{"num_hidden_layers": 18, "experts_per_token": 8, "d_expert": 32, "hidden_act": "gelu", "router_score": "softmax", "normalize_top_k": true, "routed_scale": 1.0, "balance_loss": 0.0175, "init_std_router": 0.0151, "vocab_size": 14696, "beta1": 0.9, "train_tokens": 779700000, "max_steps": 5949, "dataset": "wikipedia_en"}
Below are experts of layer 10 (counted from 0) of a mixture-of-experts language model. Rows are named router (the router's row for the expert), up (a neuron's input weights, with its number), down (a neuron's output weights, with its number) and show model dimensions 0-159. Each number is 200 + 30 x the weight over its row's rms, rounded and kept within 0 to 999.
After each expert's rows: a language model's description of what the expert responds to; "mostly gets" lists some tokens that are sent to it at least half of the time. This comes from a sample of Wikipedia text that the model never trained on.

# expert 6
router,240,226,195,216,139,207,229,217,191,211,217,173,239,197,181,195,243,227,249,153,197,229,215,152,220,214,195,215,228,213,240,141,154,218,224,181,217,202,155,230,211,236,152,190,249,142,223,231,184,181,203,162,251,209,161,236,178,219,210,194,172,163,142,206,203,198,225,207,195,226,166,147,134,137,190,202,213,155,273,187,180,258,242,209,163,220,203,213,226,183,185,215,166,197,232,178,211,217,199,199,185,204,161,171,156,210,257,175,194,154,205,214,243,154,212,169,227,165,163,197,176,204,266,233,229,191,223,166,226,248,209,189,192,219,183,216,192,184,149,189,254,185,254,199,212,212,195,230,164,176,200,218,248,206,156,186,169,218,193,178
up3,217,207,219,216,128,248,243,174,191,250,161,194,236,175,235,203,197,239,179,144,185,247,204,224,183,184,221,200,260,200,246,224,189,251,214,224,156,262,222,211,229,194,211,228,204,188,178,192,169,182,212,192,225,211,208,183,218,190,185,231,251,226,179,173,268,224,204,204,206,177,259,258,228,176,176,252,144,202,191,193,157,243,244,222,201,215,188,197,231,194,234,214,178,178,193,231,162,186,221,163,136,197,144,240,165,205,223,184,225,183,220,245,172,215,230,172,201,166,227,206,176,223,221,248,193,215,169,241,117,201,180,181,186,187,194,187,157,228,177,201,163,189,231,235,197,197,207,228,233,148,221,202,165,168,252,191,245,184,232,217
down3,183,199,176,154,194,202,221,202,238,231,189,252,203,182,220,210,205,219,200,228,198,232,175,259,202,176,240,226,253,181,191,193,185,213,228,161,168,192,153,183,201,206,235,174,221,204,209,160,183,194,140,204,172,229,225,126,245,180,206,167,212,171,154,261,319,171,168,195,239,216,227,273,199,255,247,233,197,238,196,202,214,196,213,209,274,211,145,162,195,217,220,219,194,173,204,184,234,200,178,192,183,264,193,200,227,213,257,165,167,195,144,183,170,208,152,211,237,160,205,206,198,200,232,193,242,216,225,141,161,169,181,204,214,185,197,229,205,169,214,162,196,229,199,197,159,184,170,192,185,212,186,224,204,220,231,237,176,184,181,208
Description: List and table delimiters. Colons after labels in infobox-style lists, table pipes, leading hyphens and equals signs, e.g. "Type strain:", "Crew:", "| Beyond".
mostly gets: "):", ":", "=", ".:", " Synonyms", "–:"

# expert 46
router,211,215,175,188,190,172,154,226,224,180,199,183,222,232,174,158,163,179,199,188,243,229,215,241,147,158,178,255,197,226,227,230,244,220,214,190,241,249,172,236,168,184,156,164,211,198,190,200,139,199,227,195,166,170,273,177,231,227,293,202,198,191,217,181,238,195,209,160,171,177,198,214,202,215,149,232,198,243,202,221,239,153,198,199,196,197,253,217,171,203,228,219,245,232,225,164,171,203,215,234,174,199,223,259,199,226,214,201,195,219,146,172,232,207,163,189,212,159,154,215,204,228,193,217,193,197,164,213,127,198,165,206,217,197,192,162,203,190,232,219,226,173,187,150,219,229,179,185,242,203,123,231,166,196,152,211,208,254,149,179
up0,215,188,254,201,222,163,210,181,193,197,146,182,163,226,171,189,205,223,187,181,229,200,216,228,143,192,209,256,205,216,227,226,129,204,152,220,186,232,201,226,198,166,198,181,241,208,234,179,116,221,210,240,208,213,185,181,201,187,225,228,220,201,185,219,146,231,181,170,165,191,201,222,167,215,209,214,234,239,163,172,237,230,201,111,157,240,202,214,189,210,198,200,173,217,236,205,165,255,197,240,183,170,220,129,162,163,238,190,221,210,197,163,217,258,181,203,141,201,198,219,185,189,145,241,201,167,188,221,154,169,183,191,184,252,245,169,196,177,239,207,208,167,177,215,194,192,210,188,214,133,179,142,153,203,189,249,230,218,151,202
down0,197,197,175,197,104,154,185,206,217,250,186,217,226,237,193,171,210,150,226,207,235,193,241,242,214,168,233,239,183,152,229,195,202,188,197,169,196,259,164,234,188,231,222,204,190,192,198,172,193,223,193,116,177,182,192,214,134,196,219,197,209,217,253,180,174,235,236,245,144,216,232,185,249,216,171,223,177,171,228,196,217,186,160,131,193,193,240,197,168,231,158,214,194,191,250,187,196,189,206,213,208,212,246,212,239,196,230,219,224,214,257,236,193,234,205,189,189,230,173,206,184,228,184,216,184,211,186,230,197,213,171,210,162,178,208,203,211,116,187,228,262,126,215,199,251,227,200,157,197,176,160,208,146,200,191,162,239,197,172,199
Description: Scientific word middles. Inner pieces of Greek-derived scientific and place words and digits in numeric data, such as hierogly-ph-s, Ast-ron-omical, Sciuro-gn-athi, and 0.0.
mostly gets: "ph", " Roman", "aph", " medical", "agn", " Phys"

# expert 9
router,211,228,202,133,174,208,212,199,216,207,170,215,210,169,218,171,149,189,183,251,258,213,152,222,181,200,134,232,171,177,228,211,212,254,210,207,214,162,174,224,223,189,218,259,171,202,183,200,153,241,225,247,233,195,166,205,178,214,253,218,187,227,193,188,216,214,234,180,200,207,165,217,176,216,180,244,207,185,215,261,247,183,173,237,201,220,189,179,167,223,173,237,217,245,163,182,228,219,239,183,175,225,180,196,246,227,213,222,215,168,167,227,151,151,154,197,239,230,167,204,224,185,178,207,215,213,185,166,158,117,202,138,217,176,223,226,229,227,153,176,213,196,170,198,226,195,179,219,170,179,151,224,215,268,238,151,203,173,254,163
up0,167,226,213,243,175,196,219,247,181,220,181,203,271,145,216,131,131,197,240,150,188,191,196,161,227,181,134,193,236,253,185,219,145,212,182,206,239,180,202,200,168,197,253,232,208,206,187,218,243,220,178,160,182,217,194,215,213,208,211,219,222,211,152,194,168,161,185,228,271,180,215,198,204,209,154,204,153,177,231,192,250,224,177,229,237,181,207,232,206,160,148,199,194,238,186,173,200,189,211,231,183,188,207,192,214,175,221,212,248,167,190,193,183,269,151,182,184,175,189,191,197,237,170,194,229,149,225,200,118,150,215,222,225,240,178,199,166,213,159,228,164,208,211,224,173,212,217,199,189,203,156,231,185,165,144,168,198,227,204,245
down0,229,203,194,176,207,182,196,237,162,170,253,207,194,172,206,186,196,176,235,177,216,186,150,219,206,186,206,202,199,203,204,151,124,193,209,208,175,173,178,165,179,207,223,246,213,213,189,169,212,170,182,221,190,182,190,230,179,275,235,183,208,201,264,167,195,235,215,202,248,216,207,185,232,165,224,138,221,194,215,154,264,185,186,248,239,181,171,199,218,135,182,192,236,264,171,218,237,201,236,168,249,216,264,255,205,195,190,199,249,164,171,153,196,254,170,239,225,215,211,200,205,200,221,227,207,139,177,198,140,133,188,201,144,196,183,194,237,185,186,196,249,249,177,190,189,188,265,204,225,183,204,206,182,199,196,170,180,205,240,160
Description: Mid-word Latinate stems. Stems of Latinate words or names cut before a suffix, such as Med, Cor, univers(al), Norm(al), Liber(al), Sign(als).
mostly gets: " Med", " Cor", " mod", " foreign", " equ", " inter"

# expert 31
router,213,187,200,185,226,218,197,189,193,200,204,166,161,188,156,191,186,182,215,129,187,195,159,201,182,258,184,138,254,178,237,190,232,127,195,254,176,187,160,174,188,178,163,197,206,182,257,187,150,176,236,196,194,142,189,175,202,172,239,193,181,241,245,185,213,209,224,254,203,204,237,211,158,233,192,141,173,221,214,227,225,242,192,234,197,168,239,171,161,209,204,194,193,190,224,226,198,173,217,153,239,173,188,143,262,193,185,218,180,239,143,180,214,204,186,195,218,182,253,173,226,247,241,206,216,206,183,212,202,215,214,170,189,170,190,117,195,164,199,195,145,185,167,177,185,161,158,187,184,250,216,251,159,214,164,165,203,159,211,191
up1,201,177,190,199,188,201,210,222,184,197,182,209,157,186,157,230,200,182,173,184,173,130,171,171,192,241,212,182,159,173,215,179,224,186,209,223,222,171,188,166,137,187,219,225,195,229,226,239,234,172,175,225,227,199,191,168,163,166,206,208,267,249,196,156,187,155,185,203,179,148,197,225,206,251,150,244,199,218,231,197,181,215,196,187,256,187,262,214,168,198,174,187,202,227,178,246,204,213,203,157,210,187,210,187,259,173,146,238,172,218,152,216,194,146,149,265,193,244,193,149,192,176,174,187,137,209,195,241,219,163,175,232,238,174,163,196,210,224,199,229,203,240,213,166,236,219,233,179,252,199,190,232,163,174,268,189,205,201,130,203
down1,206,202,199,157,212,193,205,234,262,257,205,216,213,200,243,199,199,142,183,252,195,222,234,231,185,197,177,112,270,200,258,145,142,236,226,185,202,250,257,237,173,180,229,203,170,215,226,202,221,191,204,160,178,206,129,176,224,258,188,197,176,184,199,214,184,168,216,198,141,238,186,201,201,249,180,155,175,189,201,203,211,185,213,220,143,215,203,223,170,183,241,190,180,205,166,238,203,201,240,196,181,173,203,217,124,213,230,184,240,196,185,220,236,210,195,169,166,195,198,169,240,181,206,181,230,239,232,174,180,156,171,227,196,170,209,147,227,203,214,179,217,193,256,235,198,194,209,148,201,235,230,171,187,192,177,176,208,211,131,211
Description: Mid-word letter fragments. Short letter pieces inside foreign names and words, such as y, it, ip, plus single digits inside years and number tables.
mostly gets: "ï", "iy", "chel", "zy", " hyp", "ieg"

# expert 47
router,215,202,169,193,181,216,226,187,256,168,211,207,192,228,216,206,217,229,191,186,222,210,191,205,238,165,164,175,182,153,138,238,228,214,228,121,128,205,210,194,164,197,225,197,178,155,180,186,237,280,219,170,185,223,163,212,183,179,247,239,211,179,198,167,132,248,176,181,158,232,227,236,166,208,208,174,167,178,217,158,212,152,194,208,240,209,153,182,223,162,274,126,198,220,166,192,192,192,147,199,195,184,196,183,234,245,214,174,199,187,198,242,201,175,209,168,211,206,128,246,221,222,212,191,183,204,223,240,175,180,222,232,203,186,213,223,220,202,203,211,154,204,153,210,169,193,193,209,192,243,190,237,186,254,264,220,210,183,158,170
up2,245,167,176,250,198,165,209,260,212,152,178,177,158,232,163,201,210,211,233,156,157,197,209,195,232,210,185,222,197,182,252,203,186,167,206,186,273,186,253,176,189,211,200,240,198,177,211,204,191,204,126,195,171,176,176,222,167,231,219,265,198,234,151,207,197,180,242,197,189,175,253,168,155,215,159,175,163,179,136,205,245,189,199,150,129,203,176,189,223,184,192,206,169,255,227,169,191,156,220,165,210,150,151,245,199,204,202,221,214,182,223,217,156,206,152,218,220,195,183,188,163,172,154,194,178,173,208,223,228,199,187,203,182,197,173,151,220,174,189,149,179,211,149,212,254,183,173,178,122,185,206,189,176,176,204,224,198,216,238,193
down2,158,263,221,214,163,205,218,172,247,203,249,212,211,168,165,191,189,222,144,207,190,158,203,174,200,193,178,176,184,201,213,206,187,186,196,196,143,223,217,263,206,175,201,249,249,172,177,210,197,182,215,185,238,185,193,193,192,177,180,223,179,188,226,166,189,160,201,251,205,246,191,170,219,199,208,216,206,231,237,193,217,172,184,185,267,164,225,168,184,214,167,153,233,201,252,215,200,297,156,187,186,173,164,192,202,208,176,230,186,202,224,219,253,144,211,146,184,146,227,214,154,174,224,224,165,202,194,158,195,219,252,209,213,247,192,188,176,124,201,177,209,156,204,196,210,242,226,217,187,176,262,217,179,251,204,217,223,240,277,178
Description: Prefixes and slashes. Word prefixes and separators, such as un, re, dis, non, sub, dashes, and the slash in and/or or 5/32.
mostly gets: " un", " re", " inter", " dis", " Un", "/"

# expert 50
router,212,189,195,133,229,203,219,159,229,236,242,151,207,229,185,155,256,258,225,170,212,237,185,238,197,159,203,204,205,266,193,259,214,211,182,199,185,209,256,164,195,180,172,203,246,181,271,161,195,187,175,223,201,225,184,214,228,201,187,177,206,215,224,204,242,191,248,202,205,232,160,211,295,226,189,172,201,213,200,180,190,247,202,177,214,215,171,190,219,189,199,224,215,255,180,114,237,157,207,168,200,187,224,231,213,199,212,186,208,178,169,184,259,184,204,164,182,156,199,218,202,276,169,198,205,221,198,207,218,124,213,196,212,217,160,172,208,199,216,208,213,206,200,162,143,253,182,235,216,241,236,199,147,200,199,183,181,182,153,216
up2,225,193,254,227,174,208,219,204,173,260,198,215,201,143,209,230,214,203,233,238,143,201,232,201,144,170,150,199,232,204,214,174,188,229,184,204,158,229,204,190,196,175,159,235,175,154,207,227,147,219,149,169,234,244,187,208,221,143,209,177,152,226,212,175,219,170,229,264,163,215,208,191,196,207,167,189,193,171,187,263,174,183,252,196,196,256,182,193,194,227,201,176,221,240,242,164,219,253,216,259,190,181,228,230,180,161,236,141,199,164,227,181,239,198,172,221,247,204,177,189,161,218,165,215,233,180,217,203,185,209,210,209,145,222,197,202,189,235,242,292,226,210,184,170,211,209,225,232,196,175,180,211,221,179,259,222,171,157,216,183
down2,168,217,216,207,183,230,201,202,205,196,239,159,271,199,193,166,180,304,198,195,202,186,179,160,203,191,226,221,203,201,264,211,181,200,210,163,157,253,237,202,195,210,220,196,203,149,236,150,197,240,243,198,147,161,220,197,230,193,214,216,173,201,235,190,211,201,184,212,195,234,226,185,186,174,197,192,146,176,180,231,217,225,168,245,166,206,232,199,187,141,153,207,225,199,191,220,198,241,235,179,153,234,239,199,231,203,215,169,203,208,205,211,188,215,211,175,247,205,179,220,167,229,234,194,167,219,131,255,244,203,233,201,246,197,207,173,277,153,164,207,199,224,198,171,210,197,168,195,123,218,211,168,244,142,261,207,214,211,176,249
Description: F-letters, Western names. Pieces containing f or ff inside names, such as Rothfuss, Ildefonso, Geffen, plus common Western first names and surnames like Fred, Donald, Brown.
mostly gets: " Fred", " Donald", " Frederick", " Allen", " Anderson", " Walter"

# expert 34
router,192,260,221,197,228,203,167,207,206,264,241,108,211,178,251,206,153,171,228,211,217,253,160,231,176,210,223,167,147,182,194,245,240,225,190,182,214,213,198,180,211,185,148,201,255,248,194,154,158,144,174,242,202,175,184,220,195,227,146,205,203,182,236,200,208,183,173,213,192,205,182,196,194,198,168,212,233,163,159,219,222,222,210,186,155,256,166,200,210,144,242,217,175,218,198,237,134,169,172,188,185,123,210,227,232,171,193,240,212,159,208,226,188,211,243,186,212,194,226,166,225,203,217,168,215,226,167,166,204,176,228,175,198,241,240,156,203,182,228,220,209,170,192,214,192,185,232,188,170,178,135,215,189,193,170,253,209,249,192,212
up1,166,178,206,202,191,236,242,190,220,206,180,176,231,176,124,189,190,174,202,136,209,179,223,173,133,164,186,167,238,178,224,178,225,155,152,199,216,202,189,158,202,189,157,214,231,263,225,171,150,185,159,208,254,198,201,195,201,208,166,166,187,154,201,191,234,218,186,217,213,177,196,225,212,214,182,163,184,223,179,206,193,225,210,205,180,211,126,208,248,239,165,208,216,190,193,268,184,210,158,203,233,180,163,215,251,222,173,189,240,177,215,219,173,169,209,184,226,210,189,228,153,238,151,193,215,182,148,205,167,238,200,181,193,225,211,212,202,219,196,255,136,199,141,206,196,215,219,276,171,156,175,161,150,183,246,157,201,261,220,206
down1,192,148,190,163,201,232,226,156,153,219,206,190,104,214,205,221,186,205,221,232,152,182,215,214,250,188,188,173,201,178,217,177,173,211,249,168,286,170,207,182,222,218,159,209,190,200,179,151,242,182,263,140,195,220,182,221,198,247,189,196,193,184,225,200,148,211,208,225,179,128,206,167,164,197,214,212,206,211,210,218,186,194,154,183,182,185,234,232,177,224,210,178,235,166,242,202,211,199,171,208,178,209,180,209,208,140,202,197,165,221,132,146,192,198,183,186,187,197,209,163,158,180,236,159,207,196,212,244,299,219,193,187,198,223,174,176,227,239,174,210,219,154,244,200,231,204,221,189,145,203,218,224,236,202,142,171,199,216,221,161
Description: Transliterated name letters. Single letters or short consonant clusters starting names and words in Vietnamese, Filipino, Arabic and Asian transliterations, such as Ph, Kh, Sh, Z, ng.
mostly gets: " Kh", " sh", " Ph", " k", " y", " s"

# expert 26
router,190,222,194,190,239,175,147,210,216,180,205,162,166,172,173,246,204,172,190,256,246,219,253,228,211,213,231,217,219,161,191,208,167,178,171,190,242,202,173,219,216,231,235,213,184,173,239,206,181,175,173,172,205,215,188,203,251,170,258,203,162,155,193,245,230,211,227,191,184,181,170,210,179,211,220,193,251,169,236,187,199,162,192,205,142,165,159,199,216,182,178,203,228,215,218,224,271,281,162,206,208,187,193,193,154,240,237,249,198,200,138,179,218,214,246,233,221,188,192,214,195,192,214,199,178,194,184,203,234,197,259,244,173,238,191,185,165,217,237,217,163,211,199,234,186,217,184,118,213,202,118,171,214,208,145,202,165,142,178,152
up1,233,161,265,205,224,239,199,186,201,166,174,220,238,166,184,239,176,220,207,203,224,171,209,190,145,187,190,183,178,250,198,197,213,217,168,236,216,208,159,208,164,228,245,223,206,165,204,175,174,226,185,142,199,160,184,235,214,119,162,191,190,172,142,180,248,213,196,160,213,170,281,189,178,205,175,201,229,239,183,280,195,193,243,190,174,234,209,235,214,259,191,208,195,204,240,234,173,211,185,240,182,235,240,183,140,156,193,241,161,248,206,156,218,231,179,198,202,206,229,190,179,203,229,197,206,171,160,191,208,174,189,160,222,252,183,193,227,192,199,200,197,231,245,237,192,186,214,213,250,218,172,213,106,206,192,239,196,197,173,186
down1,216,229,178,250,166,164,157,163,216,186,186,142,184,200,234,209,192,220,228,241,243,195,186,237,194,127,187,185,165,207,206,204,194,228,149,149,186,229,239,184,201,183,241,199,204,210,206,171,217,259,205,233,212,168,230,185,259,197,228,200,230,194,181,188,236,208,155,237,218,204,221,99,149,189,185,174,178,224,230,197,214,168,185,191,182,268,202,215,217,147,237,219,183,184,186,172,178,220,180,216,219,179,181,235,178,190,170,185,138,150,172,201,141,163,154,253,200,163,154,202,178,186,234,210,211,211,247,211,257,200,187,191,183,249,257,188,187,202,188,227,164,211,213,248,207,169,188,243,225,196,190,217,193,237,255,170,229,179,176,207
Description: Table cell separators. Pipe separators in sports career-statistics and squad tables, such as Season | Club | League, plus biography openers like Early, graduated.
mostly gets: "Early", " graduating", " graduated", "|", "Senior", "Biography"

# expert 38
router,220,184,201,146,218,170,207,188,179,199,217,155,174,171,220,202,158,196,231,221,151,216,218,206,179,175,234,137,247,265,229,197,235,182,256,228,203,257,196,147,177,193,225,200,192,201,216,178,250,182,203,134,179,184,216,224,193,265,199,223,191,169,229,209,214,189,195,200,193,216,212,217,174,131,240,210,168,154,139,203,223,141,215,204,134,141,272,221,187,171,202,218,180,190,153,201,221,156,194,174,194,170,197,197,149,180,216,207,147,205,228,162,240,205,256,146,196,224,235,206,183,211,198,179,208,207,170,187,226,150,179,161,200,238,172,225,240,176,183,145,217,198,223,227,224,158,175,199,178,190,238,161,235,181,206,188,231,209,209,206
up13,232,238,207,188,220,161,296,247,168,222,174,216,182,178,207,187,238,191,221,203,131,192,216,197,192,214,204,177,234,175,176,221,194,217,198,245,191,221,163,242,153,190,206,213,144,184,224,150,191,202,216,185,239,187,229,206,235,175,201,227,243,221,227,188,148,202,207,210,205,167,210,192,95,170,156,123,197,176,222,169,200,215,218,241,238,162,210,291,188,169,230,167,241,194,181,244,188,253,166,225,211,204,191,194,175,204,195,243,250,154,175,202,210,199,216,200,222,180,189,152,175,189,196,236,187,214,179,210,196,220,237,195,239,204,161,194,195,214,221,169,197,205,155,251,200,211,229,208,230,207,139,207,238,206,220,141,227,189,171,201
down13,213,177,215,213,204,185,221,149,257,199,243,177,192,203,148,192,218,239,175,214,214,216,231,216,207,233,219,224,157,187,160,184,225,164,164,225,217,251,205,219,150,194,272,137,244,190,177,239,221,200,237,173,206,194,187,180,195,172,227,211,151,214,189,155,182,195,193,166,176,184,199,213,205,166,175,191,248,177,227,226,158,218,228,262,207,172,166,214,158,266,180,175,227,226,166,234,139,206,153,203,256,243,209,201,226,233,233,231,167,222,157,176,180,175,196,225,242,182,204,207,226,249,182,203,163,235,218,198,286,235,162,165,158,149,239,191,188,158,181,179,201,154,181,163,220,192,174,170,226,234,211,194,201,228,228,192,204,215,205,165
Description: South Asian/Slavic letter pieces. Short letter pieces with a, j, ash, ha inside South Asian, Slavic and other foreign words, such as Gujranwala, Pashtun, Buda, and digits in years.
mostly gets: "ash", "j", "aj", "ić", "ha", "ja"

# expert 28
router,153,201,213,231,205,154,195,223,245,154,183,205,212,131,242,183,168,222,155,248,222,214,180,197,163,160,193,225,185,166,189,164,201,236,132,206,199,171,245,179,196,221,187,212,219,225,198,229,207,254,204,242,209,208,158,220,166,163,214,250,189,177,205,194,173,234,213,184,224,204,184,283,151,196,232,247,224,245,224,184,240,212,167,204,166,180,175,196,240,233,235,216,196,175,280,197,232,267,179,168,233,176,205,206,216,173,215,229,240,257,166,201,226,218,143,217,187,216,170,236,228,195,199,216,227,209,234,217,190,129,188,165,220,191,216,190,265,194,211,213,177,214,170,184,194,216,227,157,210,201,195,226,246,221,216,162,215,236,175,159
up0,157,194,210,164,192,171,189,183,201,171,188,238,200,216,175,183,236,220,173,250,239,178,231,136,160,158,220,287,227,211,201,168,252,174,218,157,214,161,236,147,143,199,207,192,180,227,237,180,150,192,220,263,196,186,197,180,193,172,228,207,202,262,217,178,216,203,198,191,203,171,176,231,173,203,214,178,238,219,189,229,220,204,250,157,192,218,194,277,230,194,192,192,155,190,215,172,209,287,186,193,189,180,220,197,201,203,239,199,243,182,182,180,282,205,225,276,170,229,205,192,197,243,214,181,216,167,219,197,242,234,172,149,154,159,224,207,253,187,199,237,201,216,187,197,210,237,256,214,219,176,180,193,222,199,181,205,169,174,194,212
down0,236,204,225,191,257,229,209,217,229,216,173,171,215,183,213,228,211,206,148,197,224,251,193,123,146,202,183,213,203,187,213,206,235,194,182,187,166,233,248,193,198,174,261,212,172,201,210,186,218,158,190,232,163,177,184,238,237,211,263,202,232,235,222,215,212,253,206,217,180,201,191,114,209,168,239,194,180,222,235,186,249,195,246,274,209,174,175,265,179,213,219,189,189,186,212,228,178,251,217,169,192,223,158,185,172,256,176,212,279,191,210,188,197,177,213,229,182,236,185,259,159,228,241,185,180,191,187,200,177,224,203,200,193,178,172,177,193,163,144,227,202,199,231,197,164,183,272,165,196,176,178,241,179,206,189,193,160,171,146,177
Description: Learned-word prefixes. Opening pieces of Latinate technical words, often academic fields after of or in, such as con, trans, lingu(istics), ep(idemiology), plus Greek and Tamil bytes.
mostly gets: " trans", " con", " Ne", " expl", " exp", " aut"

# expert 15
router,179,211,152,186,163,250,223,182,123,211,213,221,237,230,181,269,197,151,190,213,179,232,196,182,174,198,190,224,153,201,190,220,179,187,182,140,133,161,170,159,191,181,178,183,162,163,190,207,197,236,220,184,192,207,152,150,264,224,254,183,153,191,155,219,204,155,159,193,186,166,164,223,184,198,182,203,200,266,151,208,192,200,259,153,171,244,266,203,176,183,193,215,220,195,155,194,159,177,205,226,193,226,200,181,190,209,168,189,187,201,188,193,221,153,191,188,175,213,198,189,174,240,232,237,207,194,192,130,215,222,254,162,193,214,225,210,136,196,230,233,252,196,207,205,175,242,178,247,196,211,233,197,237,202,157,203,169,222,214,175
up1,212,131,142,233,194,209,201,178,161,207,177,160,189,237,139,259,212,227,178,203,194,181,215,183,210,218,191,157,157,202,233,188,220,216,223,110,181,206,168,171,192,226,202,185,214,244,179,167,196,249,215,266,192,247,196,199,201,139,194,207,190,206,238,154,265,202,216,230,207,174,195,189,195,215,161,171,219,165,160,164,203,208,188,146,153,191,268,227,173,191,251,168,228,187,159,189,239,206,204,227,237,175,140,185,188,189,157,202,206,188,185,155,192,207,194,208,184,250,220,172,251,209,159,198,189,207,226,177,185,243,199,170,179,249,223,188,203,181,223,195,179,199,135,238,198,209,180,191,237,196,220,222,127,166,232,186,194,207,215,255
down1,178,178,178,217,185,217,191,150,209,186,193,215,237,142,172,163,206,221,235,213,225,216,228,194,186,145,238,184,199,267,221,211,178,205,208,158,214,185,212,157,247,185,220,253,239,213,148,233,166,215,218,199,212,222,168,207,239,240,228,177,176,211,193,259,205,236,163,246,196,221,211,207,203,226,194,186,246,245,152,209,190,190,179,222,172,131,241,176,140,187,177,180,209,142,176,214,213,235,193,229,227,187,207,190,143,203,225,234,200,215,223,220,220,175,243,153,185,180,255,218,199,176,245,179,176,218,192,135,204,218,239,190,210,219,197,223,206,170,278,130,236,213,219,189,212,267,197,224,202,154,187,181,191,194,145,198,235,224,242,165
Description: Role and descriptor slots. The "as" before a character name in cast lists, table pipes and commas before names, plus adjectives like former, front, central, main.
mostly gets: " former", " front", " central", " new", " main", " Phylum"

# expert 54
router,149,187,259,199,161,210,193,188,175,209,209,218,163,216,187,222,196,159,207,224,177,212,183,256,200,163,212,210,144,155,156,202,195,150,200,252,172,208,153,204,155,195,192,185,196,175,145,178,179,190,234,179,212,223,227,185,195,136,253,184,190,189,225,127,217,171,207,249,187,221,185,214,229,193,219,247,159,179,227,182,174,233,171,206,192,165,174,179,167,155,107,173,142,223,233,194,219,239,260,226,248,197,200,129,174,218,173,186,163,196,150,188,227,198,226,244,183,214,150,198,218,196,186,176,174,210,190,234,143,203,185,197,193,160,236,219,188,207,216,145,193,159,210,170,187,171,160,182,174,191,232,185,168,209,213,205,165,160,227,197
up1,177,217,230,130,228,193,198,228,181,212,216,133,227,189,135,195,257,186,203,199,191,189,248,179,145,212,164,213,210,200,158,203,218,190,175,200,228,187,156,151,195,208,152,248,201,203,176,219,133,178,253,268,197,206,206,244,221,163,250,228,218,160,224,203,238,203,117,272,206,212,158,176,142,213,206,217,188,232,195,191,179,173,205,240,209,218,212,188,223,183,211,247,196,226,156,159,213,239,190,206,142,164,212,198,202,243,196,154,207,176,186,184,165,209,162,227,202,227,170,205,220,184,239,210,193,200,163,188,166,197,164,199,204,251,169,188,237,247,215,178,213,171,205,233,226,156,229,210,191,161,219,237,182,160,204,209,195,200,212,263
down1,188,161,225,212,199,178,185,183,159,152,192,222,230,215,196,154,212,202,211,218,226,216,253,214,212,241,233,167,233,159,199,256,186,184,193,156,244,229,196,236,225,203,213,211,168,206,216,184,141,231,218,251,251,195,199,173,207,168,203,216,170,189,232,187,172,206,219,250,245,192,230,202,186,175,234,243,202,191,209,165,155,185,274,152,190,184,236,212,175,189,213,270,233,198,136,200,197,168,207,253,219,182,233,184,202,174,173,179,208,260,192,232,212,227,233,185,226,190,213,167,155,248,222,225,177,213,201,239,237,208,222,163,173,216,193,180,236,221,201,185,139,207,190,151,193,192,264,202,178,262,226,145,226,206,294,205,203,198,210,171
Description: Odd word pieces. Mixed fragments: "he" inside words like apartheid or Eleftheros, digits inside years like 2013 or 1885, and scattered verbs.
mostly gets: "he", "che", " assistant", "ure", " Che", "her"

# expert 3
router,174,255,217,177,244,282,216,190,219,137,198,187,202,180,207,159,238,246,202,215,184,219,161,230,231,157,235,183,218,175,187,183,252,259,208,187,236,175,221,197,222,168,208,211,202,210,239,230,214,205,238,246,200,179,183,240,192,246,192,206,236,179,204,148,196,228,200,159,216,219,206,249,187,179,172,254,242,186,113,244,199,229,178,191,158,189,181,199,156,267,215,211,198,207,248,247,288,182,164,203,209,235,241,201,251,176,219,219,201,174,177,199,215,169,183,189,191,189,225,180,242,237,267,174,217,214,229,202,189,173,184,183,268,195,166,188,162,187,195,183,184,184,192,222,216,199,215,195,202,223,186,240,260,209,213,178,233,200,222,212
up1,170,223,185,192,180,245,239,208,176,206,164,212,190,230,152,177,208,204,174,203,155,200,228,152,282,226,192,196,225,174,216,141,224,216,201,240,160,165,221,180,234,155,169,212,200,155,178,230,170,159,187,214,213,216,218,233,224,223,210,185,224,207,238,211,188,206,190,163,159,168,204,201,201,193,181,278,248,190,145,212,202,145,257,161,162,182,113,222,216,248,181,223,238,185,201,203,212,201,174,243,182,172,174,199,199,188,189,206,216,155,228,180,193,209,215,165,149,195,180,158,216,219,291,225,238,196,223,232,234,238,166,219,230,198,168,226,158,223,178,202,227,171,162,228,189,204,234,187,231,194,206,169,195,196,228,141,259,203,191,224
down1,251,140,244,201,204,165,201,215,195,178,200,210,205,178,211,199,162,212,176,157,198,173,242,194,196,210,171,169,194,223,224,169,164,182,195,166,190,220,188,171,194,209,198,221,217,203,256,174,213,219,213,167,202,235,159,176,182,179,233,198,151,152,172,186,183,194,240,182,217,179,160,182,195,226,193,127,192,187,182,163,189,181,210,152,282,168,257,222,169,179,201,244,183,202,193,228,185,269,204,158,197,229,173,187,205,209,217,210,175,213,157,240,246,201,186,202,217,247,216,235,200,193,167,195,168,239,203,122,253,206,205,189,132,223,226,172,192,114,214,244,208,252,192,181,156,207,177,199,175,162,198,242,194,215,162,283,232,208,232,226
Description: Proper-name first pieces. First word piece of capitalized proper names, especially place names after of or in, such as San, Lag(una), Car(negie), Pal(acio).
mostly gets: " San", " Pet", " Pal", " Os", " Mad", " Ty"